config.yaml
n_layer: 8
d_model: 384
n_experts: 48
experts_per_token: 2
d_expert: 128
d_shared_expert: 128
activation: "swiglu"
moe_layers: [2, 3, 4, 5, 6, 7]
router_score: "sigmoid"
normalize_top_k: true
routed_scale: 1.5
balance_loss: 0.00163
balance_bias: true
n_groups: 4
groups_per_token: 1
init_std_router: 0.00778
lr_router: 0.000345
vocab_size: 50257
norm: "rmsnorm"
norm_eps: 1e-05
tie_embeddings: "early"
optimizer: "muon_variant"
lr: 0.00461
beta1: 0.93
grad_clip: 1.0
batch_tokens: [16384, 32768, 49152]
seq_len: 2048
train_tokens: 262000000
steps: 9025
dataset: "wikipedia_en"
Below are experts of layer 5 (counted from 0) of a mixture-of-experts language model. Rows are named router (the router's row for the expert), gate (a neuron's input weights, with its number), up (a neuron's input weights, with its number), down (a neuron's output weights, with its number) and show model dimensions 64-127. Each number is 50 + 10 x the weight over its row's rms, rounded and kept within 0 to 99.
After each expert's rows: "comes after" lists some tokens at least twice as common just before its tokens as in all text; "comes before" lists some tokens at least twice as common just after its tokens as in all text. This comes from a sample of Wikipedia text that the model never trained on. Tokens count by the router's weight.

# expert 47
router:47 35 46 34 47 52 46 44 54 61 57 46 40 56 66 46 62 50 46 49 65 48 49 30 54 54 46 34 48 43 38 56 59 44 41 38 39 76 45 52 50 62 53 62 25 48 47 55 35 40 38 63 58 43 56 41 37 54 59 43 43 44 53 62
gate0:40 43 44 48 47 47 52 61 69 65 43 45 31 56 60 41 43 56 42 46 49 55 35 55 41 44 48 64 69 45 45 58 56 43 52 52 41 53 36 41 62 54 51 63 40 38 43 48 66 47 71 53 56 63 42 49 50 62 67 51 59 45 34 60
up0:51 41 50 43 52 42 45 69 44 55 36 48 30 56 63 54 32 56 33 64 47 55 33 60 47 34 40 55 52 44 49 54 48 37 53 47 48 57 29 35 47 63 47 35 47 42 57 51 50 45 46 42 63 56 45 61 64 62 51 51 49 45 41 50
down0:49 56 42 33 46 46 62 41 55 45 45 47 66 55 62 53 53 52 56 46 50 33 45 34 47 55 46 40 54 43 64 33 35 56 35 56 43 52 56 59 50 48 43 61 70 38 58 62 54 50 41 41 42 32 63 41 36 49 48 39 55 42 49 36
gate1:47 72 45 31 24 55 48 44 55 62 54 68 61 61 36 53 43 51 46 55 50 47 55 53 66 35 52 43 57 25 44 47 59 56 40 39 29 49 68 49 44 63 44 52 41 42 58 49 65 37 50 52 40 46 36 36 42 63 61 41 42 59 58 50
up1:59 53 71 44 30 66 41 50 56 60 60 70 41 60 54 52 68 58 51 59 58 50 59 54 28 29 45 53 52 39 31 59 65 46 41 39 43 37 48 49 32 57 40 60 67 44 48 63 56 26 41 49 53 55 67 58 67 53 49 48 46 34 60 56
down1:49 62 43 46 46 44 43 57 43 50 35 57 55 65 48 45 38 46 48 62 35 56 38 38 41 50 44 56 46 45 53 54 49 47 52 51 53 63 41 72 62 42 52 57 56 47 46 28 55 55 65 37 34 56 64 36 35 50 53 63 43 46 41 42
comes after: " the", " a", " his", "'s", " their", " The"
comes before: " of", " and", " in", " for", " to", " with"

# expert 26
router:43 67 57 52 52 47 59 53 42 53 64 42 38 40 53 51 48 53 70 45 64 52 52 50 48 52 42 49 42 32 48 37 66 65 31 60 58 67 54 52 45 52 60 46 37 34 48 39 35 35 54 59 55 45 47 41 40 48 57 43 63 43 56 58
gate0:37 61 56 56 46 51 72 47 60 75 45 53 47 44 39 53 39 33 51 53 46 60 53 43 45 60 52 51 50 29 50 62 43 61 52 61 63 60 44 48 46 29 49 46 38 35 62 56 64 51 76 54 55 63 50 64 45 57 50 51 62 36 57 39
up0:62 53 37 60 52 46 45 54 50 41 31 65 31 42 46 56 52 41 49 53 52 35 45 50 40 46 38 48 56 52 52 47 49 38 42 57 52 55 54 46 54 42 41 46 49 66 40 53 47 39 44 41 42 56 58 60 45 35 42 50 51 38 55 53
down0:41 41 56 66 59 50 34 39 38 39 50 49 44 46 47 57 42 63 35 62 51 38 58 41 49 45 42 54 59 47 54 42 57 47 49 36 48 67 37 46 54 60 53 51 57 53 48 55 67 41 38 46 57 51 60 26 54 33 33 52 44 45 50 54
gate1:48 52 44 51 33 48 45 53 40 62 55 50 42 40 37 41 70 48 51 35 50 46 57 39 56 57 40 57 48 63 43 70 62 53 68 31 39 50 43 59 45 64 38 54 33 59 66 49 77 52 47 44 50 54 47 48 52 53 64 54 48 46 48 56
up1:65 45 31 56 57 56 65 51 55 55 61 70 46 55 43 57 76 75 60 59 66 48 38 51 50 58 47 57 63 41 49 31 42 38 69 67 59 56 48 44 58 52 50 54 44 36 53 48 57 51 58 46 38 50 35 65 54 41 64 46 61 43 46 58
down1:28 53 59 35 52 41 67 42 46 57 45 51 57 40 52 62 62 29 62 45 56 56 62 33 47 46 59 62 53 63 47 59 47 61 35 65 47 53 68 59 48 64 52 44 55 62 50 51 52 64 53 46 34 49 39 44 57 53 64 43 48 58 54 53
comes after: " was", " is", " a", " to", " were", " be"
comes before: " in", " the", " on", " by", " a", " to"

# expert 45
router:35 56 52 48 47 42 45 49 57 72 57 58 44 56 54 57 59 66 39 61 44 51 33 47 50 52 46 44 46 23 35 35 57 65 54 68 46 55 56 49 25 52 53 52 30 46 54 31 51 55 45 52 45 54 55 50 37 66 64 62 54 33 44 66
gate0:65 56 66 53 34 47 34 48 47 64 81 35 46 49 55 49 55 58 49 58 51 65 56 45 57 63 47 64 49 63 67 56 54 71 39 48 50 29 50 67 39 54 69 43 67 57 76 49 47 49 46 61 72 51 48 46 57 52 47 34 55 55 58 49
up0:54 55 52 51 56 57 38 62 28 44 68 42 63 52 62 64 73 45 34 41 39 39 41 39 53 46 33 48 43 54 53 44 53 63 48 49 32 49 46 60 31 55 46 36 60 63 55 51 56 68 41 52 57 69 34 56 41 49 28 25 57 43 50 56
down0:48 54 55 41 64 54 42 49 52 59 54 51 44 66 45 40 59 62 56 36 41 47 55 55 52 44 32 45 44 66 35 55 59 49 52 56 49 40 45 57 62 58 42 40 38 64 67 49 44 73 58 48 62 57 41 63 48 44 57 34 67 58 49 51
gate1:60 48 59 65 50 46 31 51 53 50 25 42 61 51 49 50 57 53 49 48 45 52 61 58 39 69 51 58 72 54 45 69 55 48 42 63 55 56 49 47 57 50 47 62 47 63 41 43 54 48 62 70 64 40 44 23 48 55 37 38 59 58 47 61
up1:42 49 61 58 63 53 31 55 36 65 44 39 47 26 56 59 54 52 64 34 51 48 65 45 54 53 44 51 55 55 63 33 62 71 41 34 53 50 52 52 60 50 61 38 53 40 62 37 45 55 31 46 50 61 28 62 55 57 53 48 49 58 36 54
down1:55 54 49 53 74 29 51 38 66 60 44 37 53 42 35 41 47 51 56 64 50 62 38 46 58 51 65 35 41 38 51 56 45 36 47 55 55 48 46 64 57 42 36 50 60 32 57 36 41 37 27 46 38 71 53 27 43 43 59 38 63 60 50 65
comes after: "\n", " =", "-", "==See", " List", " is"
comes before: "\n", " =", " Born:", " is", " (age", " Country:"

# expert 34
router:51 42 44 55 40 56 54 42 56 51 57 36 36 65 44 42 60 63 56 52 46 51 51 31 41 46 37 49 49 50 51 42 54 51 37 52 29 64 57 36 48 52 55 65 49 33 39 49 41 64 55 40 37 51 49 36 29 46 67 47 57 46 33 73
gate0:51 60 40 64 48 50 47 61 74 67 42 54 51 51 57 40 42 59 34 49 50 50 58 54 54 46 45 43 58 54 58 40 41 54 40 36 42 48 55 41 54 38 47 49 42 37 43 57 60 74 40 58 32 47 39 72 31 43 48 35 51 52 56 47
up0:37 37 56 51 64 34 55 35 55 57 56 59 60 57 60 68 60 48 52 42 49 44 55 35 73 51 32 63 55 42 28 45 36 39 48 61 50 32 65 68 36 48 48 42 58 50 61 53 48 57 64 51 40 52 62 33 54 50 49 55 44 36 47 59
down0:41 48 82 51 49 46 59 54 36 41 57 26 59 47 53 40 37 46 47 55 63 56 51 55 58 58 53 52 53 39 49 59 57 57 49 48 64 58 54 55 57 39 36 35 56 48 48 58 46 46 45 58 47 48 55 50 50 56 57 49 33 55 59 46
gate1:46 43 55 35 49 50 62 58 64 60 53 44 78 53 45 61 48 43 53 49 58 63 53 56 36 44 56 52 48 70 34 66 48 58 39 51 64 50 46 71 59 56 54 72 44 64 25 49 51 59 58 45 64 44 47 51 44 52 66 40 38 51 60 60
up1:54 60 54 53 47 41 56 34 62 48 48 48 55 47 42 38 39 43 55 51 49 54 54 25 53 48 55 47 36 41 63 49 54 49 48 42 43 65 42 47 47 36 36 47 34 57 60 59 44 52 49 46 25 56 14 35 24 58 65 52 57 61 58 34
down1:51 39 32 51 33 51 66 52 57 56 70 54 54 52 58 56 55 42 34 66 58 41 54 42 54 61 61 59 42 51 56 60 48 39 52 38 47 51 29 44 52 58 54 54 47 47 39 68 52 44 60 42 43 52 22 70 41 37 51 69 40 64 51 36
comes after: "\n", " /", " information", "Personal", " (0)", " Country:"
comes before: "-", "\n", "=", " information", "Personal", " Kingdom:"

# expert 15
router:37 45 49 63 54 36 36 61 48 60 51 58 45 61 57 36 50 47 47 61 53 54 38 39 49 48 57 60 54 53 39 41 56 43 50 70 32 49 43 53 36 52 63 50 26 54 38 42 50 49 32 50 57 23 49 43 41 44 62 58 55 54 52 54
gate0:47 64 53 51 59 42 50 58 50 44 29 55 51 45 48 45 37 70 51 54 55 31 45 49 34 41 42 54 43 58 40 51 49 33 53 58 69 46 44 59 31 41 62 64 64 54 51 45 44 45 44 55 59 45 58 57 42 50 37 67 52 49 42 60
up0:66 54 55 41 34 60 53 52 62 63 37 49 42 54 42 49 43 31 51 47 59 64 52 47 52 56 36 42 35 45 45 47 45 77 41 46 29 64 37 65 56 41 39 53 63 60 41 58 43 31 41 45 63 41 64 45 44 26 55 53 37 63 55 53
down0:40 39 56 41 64 41 59 26 49 47 44 35 68 55 42 52 44 47 46 47 57 45 59 40 41 43 47 54 58 39 59 50 37 38 37 36 43 40 61 52 55 64 65 57 72 75 30 46 61 43 41 38 50 53 58 51 73 42 45 59 52 48 54 47
gate1:49 43 61 68 59 62 48 47 50 36 50 36 53 58 44 48 52 50 35 49 76 58 71 44 53 26 36 49 66 56 48 52 51 40 47 44 60 40 56 50 42 36 60 54 65 43 54 48 37 55 51 56 41 63 39 50 56 63 54 52 55 51 42 53
up1:61 51 62 62 61 33 42 47 34 55 65 56 46 62 59 50 55 50 29 61 59 41 56 48 72 44 42 40 42 67 67 62 75 49 47 37 44 46 57 50 33 38 58 55 58 56 59 50 42 56 56 61 34 69 45 40 51 40 60 56 41 34 49 53
down1:53 36 57 53 66 56 46 60 47 58 57 54 53 46 59 47 63 40 54 42 68 30 47 54 36 71 55 43 43 64 47 37 50 50 47 33 47 54 42 34 58 36 60 61 45 60 48 30 36 46 48 56 40 58 61 55 61 46 25 63 46 52 59 43
comes after: "\n", ".", " In", " The", "In", " that"
comes before: " the", " he", " it", " she", " they", " that"

# expert 41
router:43 53 53 45 42 55 47 55 39 48 62 45 48 31 41 41 63 46 52 71 50 71 54 36 51 54 53 42 44 37 46 55 63 58 55 47 25 68 65 61 54 31 46 72 44 54 49 41 41 54 39 57 49 44 47 42 39 45 64 49 69 54 47 50
gate0:36 45 48 59 49 63 51 40 57 56 44 64 39 36 46 59 60 61 64 55 33 53 38 65 45 46 38 43 44 29 37 60 48 43 42 38 52 60 64 44 54 39 60 52 57 50 51 56 50 42 43 65 43 52 44 52 51 41 61 50 53 36 57 67
up0:38 66 58 58 54 40 45 44 59 51 55 53 53 72 47 51 45 39 45 45 34 49 56 53 76 47 72 65 79 64 57 26 60 53 55 73 67 47 30 47 54 38 53 39 46 38 44 45 35 53 68 53 51 42 44 33 55 43 42 44 46 47 52 49
down0:66 54 61 66 34 48 59 41 37 37 47 22 42 43 44 50 61 41 48 59 44 43 28 49 35 50 63 62 39 37 58 55 52 36 65 54 58 48 61 30 38 50 46 53 50 56 41 48 67 44 57 48 45 49 46 47 58 43 34 57 33 54 52 50
gate1:50 66 67 38 58 40 57 54 46 53 49 44 44 43 41 43 43 60 61 46 46 66 72 68 45 31 45 36 45 42 54 44 47 37 63 46 38 58 50 43 59 46 43 46 43 43 46 67 54 70 57 44 52 49 64 46 38 50 59 31 55 54 35 38
up1:41 47 52 49 46 51 54 54 39 60 58 63 47 47 66 68 58 45 36 49 66 47 45 44 59 56 64 54 50 46 49 41 67 58 45 47 49 64 40 50 58 51 58 56 46 45 59 47 52 42 41 61 43 52 48 54 64 52 47 40 33 45 49 65
down1:42 45 48 33 48 43 32 67 35 53 47 43 53 41 45 35 30 62 49 49 53 50 59 50 63 38 53 59 38 72 45 41 57 69 33 51 40 45 44 40 52 39 41 47 41 54 42 50 54 49 55 40 38 49 44 62 55 53 45 43 50 30 62 43
comes after: " |", " ", "|", " %", " Votes", " Candidate"
comes before: " |", " ", " %", " Votes", " Candidate", " votes"

# expert 3
router:47 42 45 56 38 44 50 57 67 59 52 44 32 62 46 59 63 51 55 60 63 56 36 51 47 35 54 61 59 38 42 36 62 44 41 53 65 60 37 43 48 50 69 50 27 47 40 47 39 45 50 36 45 49 46 43 41 60 51 56 46 59 61 51
gate1:46 45 51 49 34 83 56 36 55 43 43 64 51 46 54 54 47 58 55 71 37 66 46 68 50 55 57 56 39 36 37 50 62 45 39 44 49 50 68 50 70 41 47 30 57 56 51 45 67 48 51 47 57 43 54 51 49 71 43 82 46 38 51 47
up1:36 41 65 48 37 80 55 41 55 37 40 66 52 46 43 51 46 56 62 60 33 66 50 48 41 61 59 42 38 38 36 50 55 56 42 41 49 53 68 50 70 43 48 47 50 54 51 49 60 56 52 43 49 49 58 58 46 60 53 85 36 39 63 44
down1:57 67 56 64 42 76 46 35 71 58 52 69 55 37 51 53 53 63 61 71 42 37 45 46 58 48 50 42 47 40 64 48 59 42 51 49 58 56 46 40 58 39 55 44 45 46 39 43 49 46 51 35 65 63 36 57 62 50 35 42 30 55 48 45
gate2:47 58 45 49 41 50 49 71 64 33 55 56 49 32 44 56 52 61 58 54 71 41 60 54 50 37 43 54 56 54 58 58 47 37 51 47 48 40 55 44 46 54 53 38 41 59 48 51 41 52 38 43 57 44 49 53 61 54 54 54 35 77 53 47
up2:52 55 57 52 53 47 47 42 35 74 48 59 41 74 52 50 55 44 50 59 34 75 34 51 49 59 56 56 44 51 37 50 51 52 42 50 52 60 38 59 40 49 50 55 71 38 54 43 60 61 56 45 44 60 46 48 35 57 61 50 60 25 49 61
down2:43 62 69 44 57 45 37 51 45 44 35 40 62 49 55 53 57 53 49 52 40 45 44 48 49 59 18 54 33 51 49 64 48 42 47 55 42 48 60 50 38 61 39 72 54 51 45 53 49 48 51 52 58 34 61 69 52 54 37 44 66 32 49 59
comes after: "\n", " ==", "===", ".", "==", " ==="
comes before: "\n", "The", "-", " The", "In", " He"

# expert 37
router:41 40 56 46 51 40 52 62 56 60 59 36 40 50 48 36 71 57 50 52 52 55 62 43 66 55 69 40 39 49 48 47 53 45 50 47 51 50 55 39 50 52 44 49 10 37 56 59 35 63 39 52 54 36 43 38 40 40 66 47 61 47 43 66
gate1:44 56 48 47 29 55 38 43 65 62 48 60 43 65 52 52 55 40 55 61 42 51 53 41 37 58 67 45 70 56 64 40 43 47 40 47 51 33 46 44 46 48 63 65 64 49 57 28 42 34 52 63 71 39 41 58 60 59 74 48 41 25 47 49
up1:72 57 48 44 74 36 63 47 48 63 73 30 48 39 46 40 57 45 42 32 49 66 53 44 58 46 30 60 60 36 61 46 56 51 42 38 51 53 52 47 52 43 50 52 53 42 46 57 57 54 50 36 32 61 56 45 41 51 26 68 54 63 64 59
down1:55 39 53 39 43 63 41 39 48 48 45 58 62 59 40 48 41 36 42 69 56 79 40 66 62 59 34 41 43 64 44 53 35 49 51 61 53 45 42 62 51 52 44 54 53 53 41 50 65 38 37 57 45 71 45 69 54 63 51 65 51 46 58 67
gate2:65 63 52 43 72 51 37 59 49 53 45 53 45 41 48 56 42 43 63 43 37 51 45 45 56 30 62 47 55 51 26 29 36 46 48 52 56 44 41 68 54 40 77 35 65 64 47 49 43 38 38 43 58 71 48 46 53 50 46 47 61 39 55 40
up2:51 48 78 46 65 40 44 34 55 64 44 35 59 53 45 47 50 41 48 57 64 42 59 38 58 49 62 66 62 39 59 54 44 50 42 62 58 54 53 32 49 38 63 54 42 27 62 29 32 45 69 29 53 56 62 66 54 59 58 64 55 39 31 48
down2:54 57 71 54 48 60 58 47 49 47 58 44 41 36 52 52 36 55 53 44 46 55 47 47 58 50 58 50 35 63 45 55 38 56 52 44 44 51 43 42 53 57 47 51 26 37 35 49 56 57 33 60 46 62 58 55 58 49 52 57 57 59 49 43
comes after: " |", " ", "|", ")", " •", "1)"
comes before: "-", " |", " ", " -", " USA", " •"

# expert 24
router:51 54 51 52 42 47 42 54 42 67 71 45 43 46 49 52 61 38 43 57 45 46 47 50 57 52 37 58 54 35 48 57 49 60 53 33 39 47 44 49 45 42 64 58 21 49 54 40 45 50 59 35 53 53 53 49 56 62 51 37 62 56 56 58
gate0:52 43 50 58 42 62 48 52 54 51 55 44 65 28 50 71 46 30 61 50 44 64 60 40 42 62 48 43 56 58 44 39 39 47 49 57 34 57 51 52 57 53 54 49 42 54 56 30 59 43 53 52 60 62 36 33 34 51 36 46 33 64 49 45
up0:50 54 54 55 50 35 60 65 47 51 45 47 48 64 58 37 49 84 45 47 51 42 48 76 67 37 67 46 57 56 48 52 66 57 50 51 55 47 60 47 46 60 48 30 57 56 34 55 48 46 44 50 49 30 58 54 51 43 41 53 76 41 54 62
down0:59 65 69 71 48 53 46 47 57 58 38 43 58 42 39 60 25 72 49 63 45 55 34 58 46 40 60 43 50 51 30 53 49 58 39 62 53 58 33 65 51 63 52 50 59 55 42 41 56 43 76 51 44 53 45 39 52 65 39 51 63 50 41 47
gate1:70 44 50 48 63 60 46 37 54 49 59 58 61 38 51 44 47 44 31 60 42 38 48 50 52 57 57 61 58 37 64 45 54 52 47 49 37 44 61 56 49 57 52 38 46 61 42 31 64 68 61 43 48 74 50 63 70 60 48 61 36 57 61 53
up1:54 62 52 50 43 43 67 59 52 64 54 61 32 61 38 42 51 61 36 52 67 62 63 52 59 72 33 55 46 51 57 40 60 61 48 50 52 59 56 52 42 55 48 55 29 46 54 39 49 36 60 72 39 36 63 55 36 50 72 39 63 40 61 64
down1:34 64 61 56 54 61 70 36 55 68 39 58 46 68 46 56 46 62 47 49 52 45 45 48 64 39 33 45 62 67 53 55 51 45 60 48 52 43 43 59 45 65 47 51 52 60 43 41 52 62 84 42 57 55 51 59 30 52 66 53 44 63 43 53
comes after: " |", "|", " /", " $", " 2,", "7"
comes before: " |", ".5", ".3", ".7", ".8", ".4"

# expert 0
router:48 65 48 61 43 51 38 66 56 49 59 25 41 39 43 55 60 56 54 63 46 65 47 50 43 46 49 38 40 37 38 38 51 51 43 45 44 59 40 48 44 41 52 59 34 51 61 60 26 43 46 31 53 47 53 43 47 55 68 47 60 54 61 62
gate0:49 56 56 57 59 40 36 54 48 43 62 32 47 47 47 76 64 34 58 29 65 44 43 61 56 42 54 52 61 52 35 54 44 32 61 53 57 48 56 41 42 61 63 57 54 55 48 67 43 48 47 57 67 59 68 28 65 46 60 34 54 54 54 58
up0:66 39 49 35 48 60 53 57 43 69 49 55 58 52 49 33 49 42 45 66 45 52 50 37 30 64 43 52 54 60 57 53 60 64 45 59 40 55 46 56 39 56 54 59 56 43 53 39 63 49 45 60 55 62 45 44 58 61 52 50 36 38 56 62
down0:43 47 51 88 37 58 60 65 48 41 74 48 55 56 50 54 49 56 54 58 41 42 40 44 53 56 76 54 57 46 60 53 44 52 37 50 34 44 51 45 58 48 59 53 43 55 56 44 39 49 58 70 60 45 46 42 45 31 52 56 46 51 51 77
gate1:37 49 60 55 58 38 50 47 61 46 49 57 48 72 57 69 39 51 37 13 67 43 36 54 39 50 49 51 66 50 73 61 38 44 65 63 69 43 41 58 54 48 46 56 53 41 55 54 39 45 55 44 59 44 49 56 57 33 74 34 55 37 57 43
up1:60 56 48 60 68 51 53 59 42 55 51 40 56 22 45 58 51 29 69 47 36 63 51 46 67 38 68 54 45 56 46 30 75 53 32 50 50 52 43 49 46 66 38 55 48 69 44 39 58 66 48 59 42 42 28 34 42 56 54 48 48 57 48 53
down1:61 51 56 56 58 49 55 57 52 51 52 33 59 49 62 47 55 68 36 60 50 58 48 55 60 32 41 47 42 60 49 36 36 64 43 62 40 56 28 54 52 68 56 32 65 74 48 61 50 51 50 71 59 43 69 62 35 69 45 44 39 57 49 55
comes after: " |", " 0", "|", " ", " 1", " 2"
comes before: " |", " 0", " ", " 1", " 2", " 3"

# expert 16
router:53 47 49 55 32 39 42 45 57 56 61 43 45 31 54 66 63 49 46 58 50 58 50 44 45 51 51 47 61 48 45 45 60 51 53 38 36 60 53 42 45 51 49 53 30 48 44 53 40 52 58 52 64 49 41 42 60 66 57 39 61 58 58 54
gate1:54 68 55 50 63 35 56 56 54 36 49 63 61 38 75 82 40 57 58 62 58 51 50 61 53 42 55 54 32 45 41 56 51 45 27 34 39 48 40 57 57 32 70 48 44 41 59 53 43 46 31 52 41 55 55 48 54 50 50 52 51 61 52 34
up1:30 46 40 52 54 57 58 46 48 31 45 57 47 55 24 49 41 56 68 36 39 54 62 32 49 63 39 46 59 54 62 35 37 63 47 56 45 42 49 54 45 48 41 52 45 64 56 60 56 67 56 54 42 54 56 64 32 46 53 48 58 41 31 57
down1:46 44 61 41 45 48 42 46 57 39 36 50 43 60 48 51 57 58 53 59 42 51 37 62 55 20 28 42 53 47 44 52 54 67 59 50 61 31 52 40 52 53 34 44 48 45 40 49 36 53 57 29 21 48 63 70 55 40 47 47 56 53 54 37
gate2:50 44 55 48 48 53 44 48 45 54 45 41 43 44 52 39 40 50 56 57 55 39 48 55 35 42 58 43 56 52 56 55 58 38 53 46 56 46 58 60 59 49 43 33 41 60 57 53 57 32 61 51 69 27 55 51 71 60 54 49 43 43 61 66
up2:43 54 32 66 42 66 43 55 44 44 40 48 47 55 28 36 45 50 51 50 58 42 58 43 45 24 29 41 43 48 38 55 53 42 51 39 52 43 36 59 36 43 47 39 56 29 52 50 49 46 54 57 40 55 52 50 38 54 42 54 43 58 39 46
down2:42 48 48 57 56 52 47 65 61 53 49 53 67 61 32 38 43 44 54 54 53 62 35 62 46 41 54 38 58 49 52 55 59 41 64 50 46 48 54 31 34 64 42 64 51 68 40 66 41 42 43 53 47 59 44 59 43 35 58 35 49 57 37 62
comes after: " |", " ", "|---|---|---|---|---|", " 0", "|---|---|---|---|---|---|", "|---|---|---|---|"
comes before: "|", "\n", " |", "|---|---|---|---|---|", "|---|---|---|---|---|---|", "|---|---|---|---|"